Weights of a small mixture-of-experts language model, trained from scratch on English Wikipedia: 14 layers, 2 picks a token.
Below are experts of layer 5 (counted from 0) of a mixture-of-experts language model. Rows are named router (the router's row for the expert), gate (a neuron's input weights, with its number), up (a neuron's input weights, with its number) and show model dimensions 0-127. Each number is 128 + 24 x the weight over its row's rms, rounded and kept within 0 to 255. Numbers have three digits each.
After each expert's rows: "comes after" lists some tokens at least twice as common just before its tokens as in all text. This comes from a sample of Wikipedia text that the model never trained on. Tokens count by the router's weight.

# expert 23
router:126128112167156090114125127133090122135108084146130060106119132091140105088171130143164118180095188156118111118137169133127109099124115135141122108135092109146125143166147100084174136159107151092164138112115136098120117136156111172117110110115103116150139101149109147081139138131128112131143139138096099110159125127131143088105120130112140121150119095178161129110151151148157133136095
gate0:139102123120123106136125181117088117143132074100125123114149149126161119105142157089137129152096141077146108136168171131131098123141121139129151123058130170121126146132131081098153106112118133113153125107115149107146138093152148126069089127143179122110153136105117158110102129131132084143133126087128126122114079108142153145069137109087107161165142137119156126139139107106105115142124
up0:120122112142110095124123116125145149144087160131124169136185134156148117112103103119135154127112159114091169082150146124107130143097155129092141165126147117109137132138157141111155121092115110134112172051181132154107142129165122126081121134135126131140158139128143116092157115085138101128127144121117139112122127101107139136156142129112137125094087156108134132174149183130139117066086
gate1:088108109114132082154120149165138131136152131151138115117120128123117131082086119166163123179154106113121091106112166169132155106146168155068145139158179140154150115114120122107139086140147112120193129113107114081078135132133128119107116132127128089113166101128106139126132095127166151137114143120148141159092117145126159142134113090116125158169147128149131138108122111135120177149112
up1:141104146169105141119079140143103108116165151139077162110158086119070157144132164126091151103138092107122138114130175071107135180191129178113107136117145130130128111122089169103153146130118129133134136149139128120123140085114122135150142141163107100153125169152134119134148131121136124141083105126128089127152121125145122142154128139105107136105139104152138145073098138156111100126141
gate2:111125108125154116149111148133144123142144129195131099137168141097096118080175117111160138169121121119081154123171107125111107119156138105102096144116157125092086111120131093128155118133154117117132092120132137148099120170130146158144104089148126129114099109159101090123162176135162130181154134139154103078158109159125099107143143140129102153136166102114143145154119116152139124137164
up2:125094130103177087132118108134097068118113153100136112107129091142126139075136144094111091143135150118150130174111139169121099139126166141123133111107104092108145144092104134147108074144119112141125146112161128160122106124150116137132115114109102160128117150135100125137124099109129099119119114114189154136113132172145114078158134112163109126064146087155132136149150096130126122090096
comes after: " the", " a", "-", " and", " The", " is"

# expert 50
router:140127127188143116110137164149122084103097118139146089137164122104115109083095135106144125153114106158135125165100125076151133144132152164145110081125093128160155113166142120123172149153111126142173135122107157131128131110160119147114126112134116136138112101188156146133132118080169134103104156166101135142137126114108152134112160103132134096157118100145189163154120160147128118144146
gate0:134120141125181161155136165072133151145098125094152119112172162160135133098092123136145118090111100182115118119117102117108125111099118137176095109119124090150138087117175161159123145167167129156150129122105113132123141104137137120154135107110100130125156142124148103100104133108145112110089121129149128160105131147097081178107150108097138099132137114123157160102157124117168102106111
up0:091112125168112139152100091117113121149104117114121170111104131131117121115171143124118117139137138107113124126134152142138147148127157144154145100129088167140132109177136134083072142083128133151173148126105145156169106120128116193110115159067135122124123111146168133142094113100124089101141167134128117129163103140113090080154156119094099142118127141114135168078145098120141125111116
gate1:147134180153139114159105116162164181102141126135166109119162140108151168111158142147143162131145120109124146148109094106166133082120116122123138135111097083114157108127125115139122163186106108124119110113131143094138133113148137125132165146123109134127126152137204139152108149125169112116082117126132130133190114084152126084148132141135094097141146081130158147096122121140112146110147
up1:171146171123172115101070161140160147126095118148104153140118112114122158147120126123151111106120163122078150134119154103126127108130136170167140149108182128135149139190138114085140142162103112134159115127128116143145134134076115140163147161138133142145120109135103087168111113120155123118070122100127119165153113104120119098120150139114096125112111155145139090104118168110117161110162
gate2:113139108128151114141144124101086128145130127118109123157107107138099073156115109151106120126147127147153107172159148156173167164161131181105089152125127155128130151115123161121204141168095137129108147113112149126133103125144099136117147102134119119142139135158139117143132154158142068119094107153161084135120107119125139111095120115137070097127118128099085171129144082123126110106132
up2:145104123120170138107130170125124129125116184173163139108151090141100144124137110116154144134164124133157121127122125158101134127124106130136091104119117165126136109129105144105135071140176104156084151100122127156131173139123081118145095097144156092074155111164114132102122134138127137139124134154109076106120147107099135109095096138098136147110114096174129145117097091103083161135116
comes after: ")", ".", " information", " also", " career", " ="

# expert 25
router:144131132168133108159139150110108140124153086154075090102154127125137127109149146130133115143143178157103091126092132102138115105120110155161105105146101141149159110187134137136170152134111143146187164154114133101126114125201141187127084120129114153113105135132153139123104135131148165140138123144127143154128120153119170133100142127121115130162099118164125160165146178146145149119125
gate0:133144099174136092110065132125101120126103128102139060104104132111121094114146119086157100110088099135099082133146128145099164137131149144161123135099149133133113127124146135145124145163137136137172134160130108112093102111106146137100154098145174158142145166108143134091113155128122108178136124140130191147119095140137141082113143106155145117161151150137127141151131176143122112139114
up0:143170128106108136069159108081139112122111101127154111139117142161155095140119096109095167098128129089103162097114117131133116121135095140127112123122122124111125149092109104084141092161092117151098138134147174130146115140122173153114167181106133119127101109132102135134133097143101116125157149158119130118138193168120129168109140172109160145103161126163109107148131160151101131120103
gate1:095124112157119171099110139144114131078134123127097086126148120109117115110082131169147140091136129164107103101085136142137128108116139116121142143131125154126111116126138155124135109139167133088131146188130127103091124131115095145141113170081127101104110062136089135124132154092089100112107139111134119129147122106130167176105152148110153107162088155130112089160163131114151161155148
up1:138117137156117095116149148100055150144162136144113160147111125120120145159107139136124131090125125098143149131153138141111159147092120074117125075122154108096118105131188121085140146132124128133120082150129138157149125125098140159114109102125096133125117147139090163088157171120103107149107138119110149147159128122149137129149143188163165148133087082079095126132112114107144116125123
gate2:098128149100135058106135122123123108146108117186103143127133130149126121142137155136118129124139148095114106180108127147126127137176156123108118121086112129153109143131130184151090109101129126126127093138123132113163141143159110139136159146078125133118145116123137133127093117139086141145136107111092093185125171135155128082135198095127128096071124140137149134132125077136142141093109
up2:132154129071119113132125121172116147125108150126119139112107137191115112162135121132139143153165103118091146109105120145125133108136154113111137132114148151163150122188102124119118148148181157137154124126128183093164123141135120144166089123142112157143121110163148136120129125142108114108159106145130118166108131096088102110140145135150157055140145121097153087111171129180146131107090
comes after: " |", "–", ";", " (", ":", ","

# expert 2
router:090100134146145134122131129117085104133105097161089100133147100115129123108084095109118118179135144138097131142098171116099180114118148125165132090166115094184159140144112121146150153147108136127186145133116102117142166147177128150114157098079125154118112137124118152135093133108155126156133154140120178122161113151132131109119127138134147104107121110120151117167123180164129134129095
gate0:139138152118131128115107108079160123146130145106150149101153131117122098149161113061128136159146151110114125077127109139126137124109124126116126121057102106145138157149152133116111124126197093141153131125119110122134110106137130093143137126095150179097118115157126130147152109100143147107145153098167147157100145121107153136140176146190180127147108127140168145173099162142132123115108
up0:152132125109144113102152133176132129094105130104126121120113136146156183097180140176105133112116163093151121146131162155115095120143123142192145117138095117161089173135159114115063121141102143127096098125106139081119143122084162127101150137152133112056102098114145151146145119116127112122167109125121118120107145165129122121125130089159126129115123092136127150130132142119170113132117
gate1:139090129119109112117124162139112102142091130110063134136121133179161098102074126127149152154131126158106144140121187129120122122131126168123086091136086169159133092150148114139121119116120133129135141128144113134136146119105113090161115178088125148089133094156133114111120123109130109136129168137089138153119142117100124129097119076140141121115152126138125179109156143116073189107129
up1:135181156146123089120147132136127094177154149147156120132124106148114122146165117141135127133136118163156124098137105105132131107138121215129142121137110128135121152098138077101086119150084126073119133109118113112119109148142142128083138171136110143153157128076092081117107113124110136111145123143126161126115129146122119105103166143105107150194118153152133084123147091142121151145141
gate2:101095100152111118152152189138169101122129149132139145122089153102107120170127106134106168129168162095119108126141146110103126131133119157176136108133093119142133106200077128115124118107122146129127093111126149110127139090124093139153165134140167141096129093114114108137163164114131141132115125128139121134165118161160152160159127173102104137130096169160117112096104110171110149129140
up2:114111138140132131184125090102098143126139107125100139145160112147130100118146147124126166123131131144147141142116132111097144169120060104122104105090135102106065129109081103146106116070088120130135124105118159109157110149153139129097111108132152128144159142142157156154161111144113149154195138128156162158103088143123109075109118153114093128102118116141152157118107132126096116142140
comes after: " |", " F", "B", " at", " World", " G"

# expert 31
router:102140139175142134136139150117080132160114091126113085154110161128107124104152098121152124172124141120106107116101137086082161133138154143163116094118070120163150118144114141118147140149113130145144124125115109154196159100162101126128139118090124140127085108144116119091098115150139127158123155161115106134119113134115163129099188097132113111114093111147167144144142178140131154156140
gate0:172108102167091138108129156073092069149144146129161149143116180127135109143131150066100164114155113109132129142127108095094134126138107089124134104132111105126155128139111114106160097150175117142133130142121103143112097169120147105151151118128110149126138128115115149159147137118106117100067134130130141142145113109082132101130111164166131131153085136139172157113099147155152128165124
up0:118141114080076165154118144133123105095114126176195072134091105140160151157141058109110173126142137135126075159118113107141106112139068128138132123088109111134126135141149095137103140132140103116145142104118152095160148143110161095114137144131135129151100122133093126123157142110112113100147119137135125124114123125077094123110142150160109131124144122108077125129137102103168128144140
gate1:112120070137172123124112133129122131134123120102103098153167146138142127123141146140088177176119118110135123148083120100131167154087103122139143176113112159146139170122164103092180156138156127099153105150127150132170103115125095103109113100083117141119155110123110136139176145116086106147149082102120158128132115103137164108156129161151100107103111111122102128113093125146144128126096
up1:112159105132109129143167161142124102116116154099101119145099125145141152132148139134101132132146122162068098124133078133108101179091155126144164085098115096112133110137161162130134125121136127113103133109086143112142095116116090111136164157135115128186167123162127129140139112142160117107099130109095123130137093180153137123151124130126154080090102127097103120150082111140137096161090
gate2:144163109128101092156120086133118094103147120194088115145084150142147129152148125130136150138121142116124119115138139152110091151120093152124129125136136166158119149139119170140131138149137122192151078111113117160150171114141114165093121126129127140125131126150131193096110147145138090115108130121154107156133148121106137067097141107117106074105100163126132153130120171120126081119143
up2:170132128138121140168175110141127130129129100142090099137128138115132137126142123117105125145147138072131124140140152113103134110140152124064113143132078124114132096145114164123089118114143140147144136134134189126117155140119110109122126138152081123090071110136138127148129160103103113139114042171137119137119066119128126084174158098121177105114124131119147118118115108133171138119146
comes after: "-", " (", "(", "Personal", "|---|---|---|---", " Time"

# expert 52
router:084142172172140142099158135123075138141113077128126080153109111134164127131155128134101119189101137169127131148106155099104151123169124149142127095135127106121136127138138098127154194122153144144125125156076124137168114160155125148146130104112114127101074120130156157106113113148117151112124147140100131104164123123096138130106167097117128116133151098162148155148135168141128114160103
gate0:150166130148084144139139141158081104108123098146134117130130122142170152113186097116099090134081103089125100141157162119103156135123122135164151136143147115121149136158135107122130148125163128161173113114099085130112115125111079144098163118102134113079110132149114151144107101169092116108128125093153115090124103136132120167132181083138097134115107148099122079134113131129152138130117
up0:144093147108131106108175120101101159157052139133100113136115153147128168125173096103137137123149097138142105139110110113109158159107180138109121125094089156147156144154153099107108159070143115087099125115131115119123135118126180153107179114164142148118133101149101098117159127097093140104132144115123118151114154127146082105141108150133089109127122119153107125104127104144140150133136
gate1:126147093135134171131167104144138134139147079136125123117131127148138129151089132147072155159158078158130159106131151123126139129094150135135139136166155126147142101104141118157182145122139153142118147163094139130098099142158133098160166122149085091087141188131121136158133107138090111146127142143119129181139169111127105121131161119122155115179156120142113152137144122155172132140091
up1:141121119089134146125142125123114100157150170131072122128133118140109121116151114126114156119106154122118122114128124116111154095171152108139101136087121172143191170160155143110080134136136132130137157083082173118113150135084117126116175157104126135134139172122107174143132188123167116115113122164102164153113139144076119115121096109144137097092128136122122123122150157140098117099136
gate2:153098123135120094119179132153131116137126109110138145161091123162135147186116120166116147106107163163142119143079130127133129107094130135167151121118116125092156127123104123135176141160151113159143139159147147103149104170111162143135099106143118098133170122148139108119115140098074049123123149122127116128139119136109090153130170108110122147137118095186149130123168154132158123103113
up2:118090150143149145147082112110121136102110143090114101089094130126119063151137103124143116085102170139182145112117140098111120115122112154164161150124127171151137154159136148154128118117098146113106144139112159165143110130106139063128152107101151174096087138131124127164137124169110115118122137095123103141132093106088167118121117156164100168125132121108139136102157126111147157126121
comes after: " the", "-", "–", "W", " in", "E"

# expert 51
router:159118112147143116150139137143109148130112129159119056131138150124091083128127127137110113154135153139120108138106175084119130109113125131139106063160150111147146139190114158131171130140120109116139129101129149133142118134191074166100130150122119126132118117099119139123133128159115128120126172112113134122167126137114139152119152108160136081122127069170155171124108174157172118128134
gate0:147135098101131137070092079112131119154124137121159132144134110095128152105143119103160150082163119127107124109119100127115149144088140117113161107163159122117132124099141136170171071138129129124149162123161115117132140110094160173181142109114132115162143170123109126123119187139105146141124152118160174135159148132140154110133096158115135150138093149158111157103136109161127097103096
up0:166077152124135112083150142108102120184155130148125099131100175134166174170128137144147111127112101125109132131137098121100140142116139094103133159133113130094176145116154141159121112115121111173157192126140126095116166145129123124152137131128120138110136099134096098164148101160163134115109091142096153091163146117080080123147133124157110135117132136150120156118144169128167124147127
gate1:081133151097124073132125159079127140148128177149082123131117099097136115142134129140117079143073105137141129086154112167161122144125099147134087130145131117167152141121121149179121085178161139123101117161140147126112131098159141118095176160129170094155106175124117122149117148121133084092110139147097119152112125105130134113118131128110130146089133125168139120154131148134114137119127
up1:111139150106139112131114116117165136107165143120111133109122119114127144074130144133075127099155136115161109136151128062118146116088151115132139111173121117123106170113139142135145192134126135100099142139139081103102159097127121111066159135150122124160104116130115122159148100093156115155138149127130156107148136170122099131159108187109161131119110142146118102106164118077153123117161
gate2:141104095139181133137140143087170169094147111144159111126147143131121138108158145145116129153137132121117163147137115101134142145135155145126111149151117161110156149157095141139123114188152172137177101139119077152108086140114114169108117166112137089122106084144109129132115153130164159114118138122141099132193092136122133177133126092084126125117146127136127135093144127172140146094109
up2:129127139115172172163097148118112075132137111148082135155143082103168140175149158127174144084122151143122134124120121105121101139136093111089155113133109080134134158115150109123135132125115118107155119146152149111124133162146106111122140105147082134119133135149164099165106114119098114128170104102161118146128166150144177137154115104156139137151164098141144158168155140087108147099141
comes after: "\n", " |", ".", "==", " ==", "==="

# expert 54
router:124164106168133121139140139113111137080110108102103076135127130112113104077150123138160086159134141159105155107097142095135137108139146132168084098134132101114162118164132142107217132147110159119134123117119140130113104112158134141149133141176091141124160097126111139103107136141116157131141150154111121166153104155165183103093113106150095124158149124148150131141102125134150132148111
gate0:119118127129137118125064152125116087076136097142136086101104135083185120109142114136167122118117083139137120142103105104117113169113110149114102163154153095117131117178148140112105106144142132118119138122139124148150170121118091156131135092191133111104116143121123133139183104159104163141144122165152126125162101095116158082149131114111129125150120104153133116155108096130093123162115
up0:139126134126150126152126114148128141128126101083093109162127139118158138122149111154137127114123091124115140125156130150146144111132139108151102165130119138105078163110092132116191126099059106135119110081140102163146162122136137121073182136107097129110132167086159097099122132110114141118133103167103112100104135132167152170136175146134151122108123144094097126093094134150126160108107
gate1:143085114158123143118122163105149160148174131140103122129107103123081096094151144129150176147137138112126128108117123145172115121125097125107065165124116147123176120139114125113143123154108159128109139094131142092108136111109118130165155123165150131092133111168176128125128092172140134093117130094120162115184085104108131154078133140151143146181113086129147146139123129131105139119148
up1:124116118180155131148107165142128112139144126129145136171150160120179112125120146104142144136177106097124127133134163142049141158147134123127142148107143124106101128133161134125180117075146096114086124142144163143157126143096104116110143115134150150146089167128184153096115090113154152132113119095124165123090119135130097118115104134116137135152133145111146139169148135136178136081152
gate2:136151084143109116120167126119083137165167114139102119125120132139143109121113151161170151132144084135111140116147117120129092125133120102126106133110100109139149137133139107149134186174143151126129079146170073151135096069138116133165148150143124134116085107155170150136109157133148126154152125111153127159106097115140166083150115147105127118108104132133117157121096110159120089141067
up2:141093142124087070186133123140142131135142149121126120140103102168140150128118129069146126096098132106103137098131142134152129142109079167113147119124099128151153164147153151106165119135128113112140107117128132154142087168168128084134083139108169110082126148136138100101118136161089153147132134157187145142113113157146146126131088181133126130150131155077107139142117137131118117114137
comes after: "-", " \"", " a", " (", " and", " to"

# expert 53
router:134128135171150129130157114161097156127137119138159077153119127105146149129122121169151099147123165120070113116109157091141105149111136131157096133119095098142154133168129154136176112151119158157147142157121135155135122133183151144112114131115100169103120060137124142091118134106133130103159151150106134133113124156123123109101183100162112110147131078127166142101129167162131143120157
gate0:159159121119107144135134153127149155161163199107136112122124154135157065187133131119143126109142137137148122084134134126151145157147154150126168112144160131101112100102137125143182146159159155115154139124126164155162109137141140118146135132149075118122119108114163080112135152090129136114131128137119116134121096108174130137134144062134108122100190103138144105150136142113128091136135
up0:163138143152168097111116098108139155134100168098102094119139117098094155107132121111153123114131136129119156137105121116123116149115123182093170158133096102114155145165116123151116154139132114129112131106108143128152172144091132154133102139101157122171129121122118119156145137073099127089126060170124108146136164160172107102123110127144123136145120157159133180143124142143078124081135
gate1:149112171115134122115114100170098128184153119142128137121125102108148131088125161135120118117182110092087187126129167135101168141137145100137110085138133103122097111168147130124114125106141141122115122147152091095124136168141112137134107154140119163135130085099127106131156143166096130122142117087087146179148125117120127157146176115132126114125128122119195138124102081142154133131090
up1:097147145093115142142143166096086179072140128107159133134112109067132151139169135101101119096172133103114145115131116126133125145147108117160142118101136142102154167100109121125126122084138144160136112136111150110119133131132105085121131132159142139131144094129081169127106148133096099128086085165147123156137119155117187129180129157109100144152146103141109106106123099099153124134148
gate2:133087136127128115148151153094178086097102145092131133139171136111106148139132103133083152181126124079163105105116143112163145124191138116105109107118118124113114113118118141141134134133137138137101158159105117168105144097183112155122151144162102150148099119136115153132178110150120122092158091111147120104111123114157178114106159112153134119147088167162131142159163138121128126119117
up2:124158055171118102153139089131155150138113139141162131142134141110133143160111158110125148122113153134065145121123133112092138103197104121161144129147126104160133135140124114155135088102133103140108120157099112110096159125123162145132118161095094127149143125158159163147129112155143125160169103111126106096124098171061145104121124103119140122170133114118123100117103129086126120119148
comes after: " of", " the", " at", " in", " for", " as"

# expert 1
router:109111121163109131099130159107090134150125082158137086130159120110120110126125111146168094151132135163118117142114127099140122096121129117138096097121108118157159116165125116119150177128125143105157135189083154105138120130202150161133118119110113092133124131129155151138114127128144159098131132152139174127136129194112158139057153102151131139122110109133162143160131154137155140148161
gate0:111124122109141121111092108156098079150115139119161097112161114140159112129115081152111150105158130079144091133129149118137048109128141124117107128122126130136174142104115108082154124132154105149126123152173152141110146134151114127094115130142117103165155127143082135122122105136061148122118097113154102119135075131130185121121146099146133176108111128144095095137113100144121149113107
up0:111164149110133146122129164112073127137156112104101137102117131145117145152161096139161109118153200139112135129154128099106118131145121131116144110135090141113142097151154126142124123152124101157110128111133099108124134145115139100113151112152084087109145139165203168144139168105156173131122092128103142133125143151168160161126111129155184170105113144119102093119116143118139138166097
gate1:099141109129179150099111099099135091131104121144103105128163135115075117148133096164121072089149130170109095150130110153115111111134088107125165107151131114123134176117152096100144134133117109112176135099037138102171132141123113129114119119144122146138074129108124134096158132131158131122106130136106116123155117120175133122108128132123116110136164119142098114114156143108170155105107
up1:122135148147170155140101081161108078167149122094137151100102111094158181095123123102114129105093130156101153098151137149156147100179142144144152064146131118153150121127131155143117129111133129143123121174128108111154150141105127110159145149114118214142119113147113122159134133118124126122148133112138176106175108144161133143135136147122114136095111118073106136129123112146103108124132
gate2:122138089126115123078163119148153116165115143113094127100158158102172144110069107156128093169117124156129140157139113110127154156116151118128111120116125132129124094100141076170161118137150127132151160141168100113128073118099096128112081108118152162144136116121099149153137174159129079131131093156136123097123125158144179102124145122114135111140127108122138114099146130133112099183131
up2:123169091142175064134112124158120168131164118111111121115122123156117121193137130111129092119144132121174132125161115152107140163116150140147122153091154135172130140107115106100151167119117106068153108156147100121142146166121122129138117098133103156127095131118141131114164102134105130085086092121154153189150145128108123150103147144111170146128088110118125158127132110111108117110140
comes after: ".", "N", "°", "′", ":", "_{"

# expert 6
router:120157124170148111141162119130101176104121094170098074149168138116145111125127122098156091152103157155112150123078170095143116134140153124169087095110102105112142128168170117121186143134131125140134147124106105117148143129185112148135114097106091139133110132129152173113105104119112165121129111146145131125108091144119134143109167082129111096115106093148145142137127152144123132113097
gate0:066118126128154107103097142122142158151154107158092138122153119132118120156158077140163132158161146099125168110158143104107156164109132127148119061113114126151131117144147101133151125110188181145161123160141117151134149127101119139132126136156145124084099101138108120094130137147143138186106105148101127144096096157128148118107171125132156112165127111096119135086132111124110154131109
up0:126153081155104146138106089107112153147139120156084149186150118115128161127134124140124129142131148144139127096126132136144135167110128152191126105095148110111131125088117109163129108127176156181154125152149119104078158148134129136084103122118142129147112153123098125164155121127112129099111112132150074135127145125130069097092112139097080163108137156127131146091102147114105156121154
gate1:179140100128190114113140149136131093138119127126113127164127111136142057121138126149129122137120091092127150129158125129118122127159108116129121136097103150133114174161146171139159112148127165112140100174105091092142169104103137160160117124107104132134104140147121173176142146114099144113145123129143138090155136116164147150151172142100119113152081146176124159115124156161106153135150
up1:101160140179142152132090164110156164122123178107160149126137082085141124126136128143094112154117075122147132138156184135176146129096141143160168127112124107079137145122162156135099094116141069088103097114138125130150142130118091148152148131151086115108164119149109153090089127129154139106123127123121127113111161169122137143104137108133118129145117141103095155106123139136123121119161
gate2:152131110090156104088173126096160115123126134102123119112152125100161138136157120172128134129123136174132117115130153131157138097143118137132097146139138147122131169089125119132141130124093117151221167154111143123102141158131086189120177133137141096084127100085139113149101108110127107146132103127100115146126118118154162150088123121109122117081105112140156123110122168169111107122129
up2:137128145161120124111119190100068100126179118134115128124106119153108166101124134131069129122126120144135129145187128128082153085128146129119116148074120109120139154153072116097161150136138149154112131144116170153122141135122116111099117097124108115120150130101129132131125142159163169151157123105144162101100140161151124099137127122186125161151181113151105134150130102128130117096145
comes after: "|", " |", "–", " (", "-", " in"

# expert 35
router:151161134180158126134146129157064136133105096158139118152123112106149130106117110125129088178120154143099095114100145099145150123099095149133125127123121077143153119203128129152162129144116160148156119114102150138120130126181097148140144140135139153120130119137129144096095158112120148117154191133114114118105134171119144119080170121148124093133143099135140152170105153158136148122149
gate0:136122103171182132112131135181138132109098146127136141102138141127133119144165110136064079145122123149122148120112149096131169153138143099102130133157157129107103148125131134137137149139104132129111116118124113161152158107092110094162167128131121141125125132102193143101127179091123132087076143148106103117118102136187132096129116139203152108107147123108124125122101120098132144152112
up0:140092130104151135126134118112090126144124123136157164106161138142158111090089062129093149125101104139135111124116151131099133134123130070169143122130143093084150128133149173144144129118113136151118111129101168127120123149102100068148111147105148131108113092175117147144137166116136164193140111107169125112104117156120135097138099124151143153129144134139075124139144151091149132089153
gate1:145180122157094156091147144137125113120165153125116085113132161161101144124124116164141099155162129127135131177128180153108155101095130134122149113114092113146149146136162085157121109160141115128114162146087109146127113152124145110118123108134141134183113080131119143120117143155118102110142199175158149111110082127121146104126156153136137084112119146128118168135157131119164153120138
up1:102136147169163125131122121134130067131118111115157145117129175116129107126121094100116123093107106149127109167128107092121083148137132105115120099151112145097044115125113115120121143090130131130135146165128116178116142077148162134135127136129135139128154119139130140145146124109080130132107125102087131147205158150110141115128138167101086139120137111072113126155148171114150109102134
gate2:154085112119168121078157152115120127142085143116146128150148141146121149149122124097124131138115136146131115143118114147140098156140106147202105159117141120122133123161186143124156125124158094118129124139133148175115123146129138118113161167131135148158152164107183128120092148077174087107184145150121132122153134143101116136080150138132088100093110145145124108132141131079123106100148
up2:150156149096110118104158152177151112134121113085114110119073168125162119182112085120159101143131132108123120103117105158129121069123132117104127132102128138131121133138128116124164076106120116143134090146137100094121139088178149122098099122090138087092089150114139138145183128161162137164118145134135142133145102121139128104145115158177126144171113119130134094112142145141099158134110
comes after: " of", " as", " is", ".", ",", " with"

# expert 63
router:107124147173114117118109128136065138118106102133161108145153111076144118131154116138147133172097167140094135143134174078143127118127079140159138088154170102126141149144138136125162174120133122132134121132127149125100137116188135154114161099113072135130114113157115144103096152104114141124165176143129161124148115111120149079104177153131120148152116124139166150152116160128141135134139
gate0:129133089095083096124122110163124142125138068130101160082133081073139147093123088092143125143114139119132128143126149122116162095140134130142134088129149113146140125154134085125090151107168101077152140160137182085146109178149140159096131116122103137151132119100110120132128144145107127085152162157152140137124133147147141127129140127131155140149100127165124126130121127075149170151145
up0:126126143154121162184137102127135146096105158136145147116125097161109142100101100140103149145128079133109100106088157161145140167119112134138158140138117081131122147158157118149097109131106109121102138083142148109128118158115150104165144173120120104116128086125189156105136106106155112118129110107130128106146154097110141155178103187128141104120114121092138120153122167179106102130129
gate1:090128101166204159142138172140151104122113134115139094114121135144108129122137118086116155134131130140154129100131156143154108107133090110131133174141163123158152122112125124144119117087147110122138134081127143129149125146119104183112126078147095120122100131183149163171131162114116147137147118128109130139108145119089159163131128115151184154135116109123183166134114096149113156088121
up1:179153143124101127113142140147134097127150143094163112124145112156130111099091145125138096127146121150098072132085128107150146119084128090102104175132139150137116131097130127125106055132143136111111094145113121114139144148113101121148135149104127127129170113133121125097153114138148099138076133118110158209106149132149114133067092121165140110157111141133102118144126171123153162131131
gate2:137103085100157132104091134139151115163102127133138098165123044133115098093120114102106110144128153100175145128090123137111083132128122117132148150100146165108100158142160126136113112143141105146129093108156129158090094112160160161125125123081105116136068137121143142160105123093152145099126144129115179141078128151147126109143120119155111133114117129171146151138117141162107138125129
up2:123124124100103124156118083143156131129080111146108148125132102115073113130095133084133151113088161118079147120131104145162107125136117142072136126119091122127137130132132129071153077117112135112141125113127163158098160167164109123091171090108132151117141119098122173100110167100121142122150114098118123110164114091129125133174119120134125144106100105150145115118129132117091170093095
comes after: " the", " of", " a", " an", "th", "'s"

# expert 61
router:146132140212133134139159147112122144137143098105102085126139131113159096123136134144131086156127108113081111142074124098148147118133134137132082049142110120145147137167121161167176117112116163137134101127098116139103133131180148170134136136144139123092132112117131143123137123117132135119147168136141113154130123158146168127098123108140121138147133073149136170140090167158142146151131
gate0:118138171104106149109135130144151078112147156088125135147148120120130133099095143124130149120116176106158138098132107104149150123132088140125120113157172140161156089137149103173139115113134129171151059127104118146101116142093128140152124120151136120118114151111125147116156127143140117129115132141115135084098132115084175151140181196126150138075131105151131090133131109108170103123092
up0:139147111147152137151123172165102137139136162124124075116093157083163132098091115142150147120108104129095136098079113158158115130139103118114139143126195100151172170132125118147108132157133130098094124114140128169128103126129167130158113114136150077143175119109120141128137116126112130138167127092088155155118172125157133165136113137156119139138119142109146132085126125128126112155191
gate1:107147103091134145163156173133106107101115105131106125143147177133112136101101132114128133125113149070135103136108120158090134097112160159172077149121171143133090148120104119158134135137112095107167102162135145154160074132189079155119109117113163134135120120110109137157097105137142129121181138129137167134118149134137140101137135137135140116128123137155131108118096140108149194117136
up1:141106132100113130117109132103167125079134113113151128055147154173161106136143115118185110108097116122139137136125114075118125175166118133166155161115120108127145159146185135131145127104123120133131068101142142126177104131121135143128131118119173177057127104122138110119119143126121144172112138104106112117123143130141110144093124153129119169095124140152118134101147136122084129140153
gate2:147108136167130139104094101140127151133126166126112108091149143082141154132171117126110101089110138093149116172106111115129105139104128120153142102147151121067131184113122122135148073119117145143099158138120133137145113136117157138153135124106114120099131121147084149117119129106126160127108100111125139107126090141161173111149136115108117130155173138148101157114074052120143172162143
up2:106134094143100106125127097163124109105127118110126106134131098121126146161161132161158084089094143090124115162123146110148094085146141124116155160114141181101120119135126148142137132101148173121084123110137112142117108155092125132138122087141159105113142109127156124163060109123116133140135175131122086101158125131092133136160115147186182104142187122134153128144131143139134156137146
comes after: "-", " \"", " (", ":", "===", "|"